Experts of a small language model: 32 ReGLU neurons an expert, 9646 steps.
Below are experts of layer 6 (counted from 0) of a mixture-of-experts language model. Rows are named gate (a neuron's input weights, with its number), up (a neuron's input weights, with its number) and show model dimensions 0-111. Each number is 500 + 40 x the weight over its row's rms, rounded and kept within 0 to 999. Numbers have three digits each.
Before each expert's rows: a language model's description of what the expert responds to; "gets" lists some tokens that make up at least twice as much of what it gets as of all text. This comes from a sample of Wikipedia text that the model never trained on. Tokens count by the router's weight.

# expert 41
What it handles: Census and election tables. Table pipes and percentages in census and vote tables, such as | after population counts, Votes, .5%, plus words like married, white, Native.
gets: " |", " a", "|", " were", " with", " two"
gate0:577495536502481448590502476513551490439475510495508462522435507501498465477539511489486476521545567491480484459485515590525532507547481528509476545510452522492531521524536467483517492477520552585454561491590492489480503511490510537550451459466464484459492524432507539539505534474492496472501514497501449444491454500521504502571545576472
up0:528509518530450449592474534533523554539524518531546531484462456541537432519448483533468435516483507429473512509536551506451483536505486462402491531537512500517400501417518493469556504540505516466500477526545583556479463505460411515439479576521544409480480485515598518424512458460462492502488482524452551534464543514505482523452428447525
gate1:500526458552482496403503465550464436478439466491444491530438552521504541514440532444669481495497451542482579540439477486527530512550536452478458486515530489416517516510534522478454445453523488571515557438519538408524497455501521498478524513492447521456510520458481466555484534449488538491498497437543549463525428496585561455519485551528
up1:567525515508491480488492566512592387473456485552476546519491478553539456518525486489535472444549508523485583524492427544510518467573506492425486437512443475519526523388358494435537480488469494515485505502487557499563518480478467505489472539545478507530503465502559470558557503519453483515523507439453488499528503467429566505579512455439
gate2:543518504450518481423499462569552392520445542561495472463545511573487506535483520456538491519462524537465574549508511446435470474494477531531454495495486529514517486478525455538498520553497569472536523458492501465486541455458486469546506451466357492514434503493511533514507451541545468523448443505541514461522487485504485504493530483510
up2:478515546473507558523548553479509586500533485532537510458507529405427523441482528509537500475535500556566426468480480592527490546515532458501497520506446444469547557466475473518544460421519471503478487503573500541519476510572492500500502516544599571517499506521486489493495474498440491523514471442507417572472528461579552530506513468514
gate3:521483457507443509476482539435452507506539523544458520482491496465587473508531504483477525492524536560566504549462464411600532530485504437500415498526553490515484492601509465420483503612491385553513501472514541445507426446519478534471532467535537448470604442491518559450506542518511536478472493487483484545480472480483532514569490520554
up3:519546534530534474503530489541557457511404505478553476525480520583440492514513506499549422519500412456478501420549554517430542460424516510521609494478419544504581514451489512580500485403503555427495510505480482530497611581495541467497483523472482502509445553467506463537538470526439489517528501524489492448532495450482505468433506532479

# expert 28
What it handles: Word-initial capital letters. Single-letter word-start pieces, mostly capitals, in names, foreign titles and abbreviations, such as G of Galbi, B of Brettanike, p.m.
gets: " D", " B", " G", " C", " S", " F"
gate0:468505464490539421478527458512472506532466493576458533536467527516560480446551455446562511483570494553564498502477492491527483517436508409482519553492489468563498457488544526519539522541490466467497511579528360492496441487520591495495506529509505570431550552539440553465541516478534459515494532468501564437511510514496540464470520441480
up0:520489534520402575478537496515487465437500494467549505486552492483444499556512513600489519575466488466470538492492535494477507534555483573442479464543472517393560535508499453481455510452567503529514515417490623491494541513460402488473494489466504448599482455475588500492438485540470565481547522553508392558474475451488457553514532553510
gate1:522473543483514499530423530503578508503481504451408504450390488515440599502489606501545427509483457504458479503496547468419460459489477547534461414477549475488518463446487486498511484514468517544529531467536500510498516470500510483471423500519499533552460519448586515511506456521575503537438506569474498514444549488447530501463493464483
up1:508491543509482461541452530482505511528484488469386474439441475506477569508508573490545448497469485537467502503478547495419432534490543535556445435471524458480514522488513515514564468537435540537510515467514496500462479485520486461493481459496490569600483503508608478507498478531599471520451496560497495485487495486443538533443506504546
gate2:537491508463464543453553512482470467508540530571472531489448514487437444419541532491440473497549539468467484543514501464538499493503495516543427447455468470505507509571521442469467489520504517491546398529429532549453482542563429489464454531440489503456512414452495520502484475502459488435544428564598496534504505474622564470454564488466
up2:521525517395477556449541486444490480512505551523548464477408527488453497480531574490421513503513516495506523543515465459544435492542489523524444471508520500489514516544491491463492476521523538513536382521424519520409513518576427506516456480431523528436548446519550474466482484516467480437556429574553543504508496464541543496461519478508
gate3:513448552502500492453516492567533513506427514424488540437435498443527487449492559416545538569550525513516518505526476480468561455509523449555479453496468524539558547497422502495541550457448421539576486506474508510500519496448512540518510499559501461530500471534531459558519515439559526463576524455458486440505513500461504446484551532543
up3:487560447539487502495462519443494451470467477493476457552533479565524543499546464544390498459475488435501491506490461511515469554473456536467549591528520556468489443518522497541478470563569547534474507471504443546514476456544511532517458446522538506446496494485453533496469457521456445564412501517524513553534517494547465499549466490483

# expert 6
What it handles: Deaths, counts, life events. Small number words and event verbs in biographies and incident reports, such as killed, died, married, finished, two, years.
gets: " were", " years", " two", " killed", " was", " one"
gate0:580469534556543477569561455448501447497530435502522506486491501397533503447476468471487502527464530469560573554559494496569533537495445476518564476530456471549497495526516574520511487575488568476482497449479458464487453515470518480419463484498518504543484480537484493454510471545533496509541490486481520439557521436525581452548508469451
up0:517492586475535523569492437472558475548546419501537500488500538413517470479495481464497488504453505472556559559558498504580516570469523535491532488518453481520470493487489564460540497535472577480521483468480428464494478613544485475454513482430511531463498476583514522478532550514588496521550418473456552517518503469496518457573447433472
gate1:569553568501511520474530500510422527543523522491480510474492538497493460451481475530454467558514462509501531544530484456444562525428515464508520533472421500511480584522470506438545468479502475470500502475441525513471529499463514520513487558512515510475482483499506554522536490575567524568537562467485484460517443443497468499528484554560
up1:595500583501498546528510543567439545578503568530555490477475519474422486478496469516466387474470556457509567512433487538497550556486473530531531540497544560525520532522524511431525509583431498528508481481517616559483492488545545466463498536494566514513528505475467463382441488453439541518480503463430410516484513449519456491515520455538
gate2:476465461516520491557503520485525506504482505522504555484444479530430389447472489527439445497520578513492467542447450444468562571476507567474563484481464484555534536544461528491572458458502501580550430488533460488544560565456510472477480518472466471522477510499435531487508481465503466527560544512518442474540477507535478551533518517457
up2:546513529485543481489467486507499497499499471510496488460575480493529552548558524479582555528538417506506554496553561543542417446476526446510461505531519490437440505442523460497410543533454494404432517547435534532452456470567503519503491489519512537470565473511576468534508516543503519481469445496423519498466517476463516424452470468499
gate3:519462379546517515513540415490487581533546466521508528523554469505465548478439514467483521485508601603504479516449461549569496434524531454540539496481486525489553541545475481482516489518480493500410494445541570536486490535506561453483434446497527550428509474536487598512457493513523450568446486485528522437583499507489395472515414514469
up3:590519470531521585480536494474450494538502443496534492473546437517475501452441510495448480500482497564487434492549494529514517503521556479509482512473453469536421533466464519482454516535487479494557502538517588503485518510472556433542460441552442566447517432518508518463511530503382486527500503493474532531459610440497508469539476518488

# expert 61
What it handles: Table cell pipes. Pipe separators between cells in markdown tables of results, charts, and lists, plus semicolon-number cells.
gets: " |", "|", ";", " 0;", ");", "2."
gate0:543542509489485479457498469445472503476470460480432556468470526578476463504518532527467550536485528474466471462451456461523588550501400539517512544567496403428497532532455504478453477501518478470457429520542507478532528583483446538489480504515524460556558431517492468484421511510533482504435500485501486509515510486416503570496496547449
up0:472498437552514541500569524503538501516542508544577387533498467482492562509484513461544509493487503485536565517481493520461488461514539496491461458522468540627480513508569511577482498482495495573467433483456496529479496458561496428500515486513443498454451522486530469513606512450451518500590472531529505455488563486532542447490499552560
gate1:445499484479483508495420540467512602521456483495435483489456511504513506425510439509459449577505533509480488532517610496459541435490535495533528515560457545525464527369525510497457504495490495554482592441489508506502553467513538504452486474509548499516503525482552456492508501465464461543442495568525489499547513487465505482501426477513
up1:510455469535484464521492569464560552475491534519444511514437474448505554443511444516486485562545510481521477416456550524487523479514462475536550544575430543507429485393495518454539585475493511459514561462555568487569539484442512559565464508516499526563488529540540485461473457436406486492487512529563457485515493534547476531533474497467
gate2:562478491524421518487544430466515499478464527486528515463530468516494478481529456513509464493481465505517461457462443437573521499456517509468557456517525488520558477540511549501423519524499517510496530488533463496565464516479526498432526568446485545520444517468506473496497547402444524510542515510522496482557498431430444546470533456481
up2:438535491447606455505461536502446542496505491491491488534494549481509494499481505465509530472478529486495505537557565555434469539496462517509440507436465516509433530460530477485597507476516483477477459491484521478451544542507485484571477417556536447477540453535517526494471382586495454441451480521480507534460514587542495445536485529495
gate3:555579498520538500438543468533456558543461569480470502459480510551505495476513540510575469587490507572496550509449452479459484481506501529474412462467518488522536497504407465491478498506513548543493584493495512464594537572491488494505499520479459537462541555442505437548508548459468477498502559536550493506489366515440514485486511500471
up3:470511418534506554438520447487499465392487565473519583462494454456484494481470552512520524568507453506590503445522494533529488532522492504441451540507506493475516525501463464486478544485621486498491543504506513469569452525393524526525559424530482530455560473520475500481511506509511527503498505485468616524443432517565505544533574538523

# expert 7
What it handles: Surname syllable pieces. Middle syllables of foreign or unusual proper names, often inside tables of people or places, such as Brod-er-ick, Cor-elli, Bros-nan.
gets: "er", "n", "el", "in", "r", "d"
gate0:499491524472526529490513514551476491514490553424483516496443522523570493461576449478481483534505495532473501489496458504590505518618531499556480575455492475523535467532513517512530484539435416499463566452532475438485490438480578518559483540446506511461516482535563463518448515524411502479468475512474622499509436458536533473500502494431
up0:558492506518499497520443468439549502541471532541494521434506504514527483440495475453449462523393523491551468571509378478499473502551527514492538474521444503497460520477432482500523529559522555481529596562491566480534578500562509470430571507510532439452443508462488488451520500481470526470521490515446518474507502507544528558468504515515
gate1:520468467518494503508516486492533455507468517469484522488527507482485467482508444489434527432452449475487554506438494591502515519547582494474552449520521527416524511500519497474580484522515488514487500503517483521425455459506502525556525426483445560476554501476530476523526575519465494461484469482497581424584491526495599485485431503488
up1:539489485457492456484475460557506548456530574489499463495508568442553502475444456456480565468540506475427500498457448496533445530537493501450529529475481468460556576481539500530518492523476549502537552525475519508508529499483493461519474555580531528504528478519488488382439581462431553507520493437474475532465455488451536506416435519484
gate2:457471503486462495511418527496529553518529516481523494529414510489521467501482513467464520540516548505499471469451520517494491530491567488542515412482463557478504470445498460442455487464530495458571450516420480470486526486566498483529491501564584563512530546500528503500495463499541609452542534509520498528485520520518451464431517445529
up2:537550509436511523535468549492499496510544518492509517487472442500543471472478492425447541498496548470531503522504483541499449490498501451559537467482497504533587516492487491501498522498554434445462456453416558499509543532533483512535406470487556490550520552444535571477489487619406513498468380506512498516517479566495537457485541506470
gate3:526506460480518510570539573508515435522450468453543431525554447480514502474551504471554456479475479536452502454478504496485534506535518509453540492452512531466481450525507555547467475524531492520447479480522513561520435491470531551508498502486529526557503477504553561497561555451446571451415543499495471448465485459450529486526526534606
up3:537512458475500498553523524505469550474456547528521500535460512534555513486552505468629502490501529461527455505486475483473538521498528490514499465434460531540463516498544551516491435515502453513546565524522554500458549468483472483523536497454543551505482488522541538507492541470458569500398565523517445387420472465522521481471454502484

# expert 12
What it handles: Mid-word letter fragments. Short letter pieces in the middle of rare or foreign words and names, such as Spec-t-rum, I-bi-za, Poli-t-buro, ré-gi-me.
gets: "t", "in", "h", "i", "u", "c"
gate0:461444481492487538509446459541502497464494446437551529455458517513478505418520508537524474493487418529560541545488460516468561534545538457509532534513569520507496436528507474520498472476514452413455503445458487495501526451468492472439485503506531521481572585440485482536430426608544509479525484491450501466477487546540450514535480507536
up0:460398449547489533500515512517528456479462511433545525479434482514504475503535432487536519500529478513537468538418471476522513443502518509545472586534524509552490392505485501490488453538504546460412530514494551526476517479470519446515504465580509496555493557493487466495453487507545510533508531502471495485489558547495506502559597469606
gate1:496575470532549528566600461497555410525483518458506502515481459444541496495497498512612518481478494462555465492474465524460540390565539499560462518550464509477471514541440493494447530411566436500544555505544471472506488528498527548511529488547428481478491514476562495492407404495483556524535477523524499464489508524564467431570514536561
up1:468452466480512471489464464481447557521550483525481578557514528532508562446556591536417403458534444561465488495542505446514431572488487520440509482452485509435526466516519454518522399487497542489437492491525556499476423506479437462412537563458529529527541463459516442537584473511443430479499496482504491517516455497504506508521481434462
gate2:503420513525511481425500527503497526435440581497509470511496466509477449470484395524520511530488523532555505457531530488406450568485439539522483582553464454479481500544459418522516477546481563516432548525548508510509551595473546478527597518495437592491493471557512582507531507503515478568516523517536479514465495445501561497480513447576
up2:493472480473543479464575587493443515476510554471548542528438498516472493475476505534517473523497547550544488527555606444467449589442514516497485561471442521518501455545452467489463485520559556487491512498518544519515536506484542426529559461512468537459558500531472519491537616535454419540470549550518504493434483410507602474440518511506
gate3:498569483529552505470505467488457535592505476499495443493556423459504520422509429461502503554578514483570461507480438474595466496445474458522538504459502443507517513495467500552551497521538528518481523456397471530533487467541605545493497530428489507513482535486440485544531556561575459549464454503501510504456474559548518487420565491494
up3:538538451521522496544457484452443553613452495413384474477479425542492536483524480530389495474498519457564495485484511527561453541545552486554466510498572446525559590450447453490533553429507536445529466427538497468481493493440466460538534463482530482478531486508485486486524520544560553520456477519505470605477464466547471502487457547533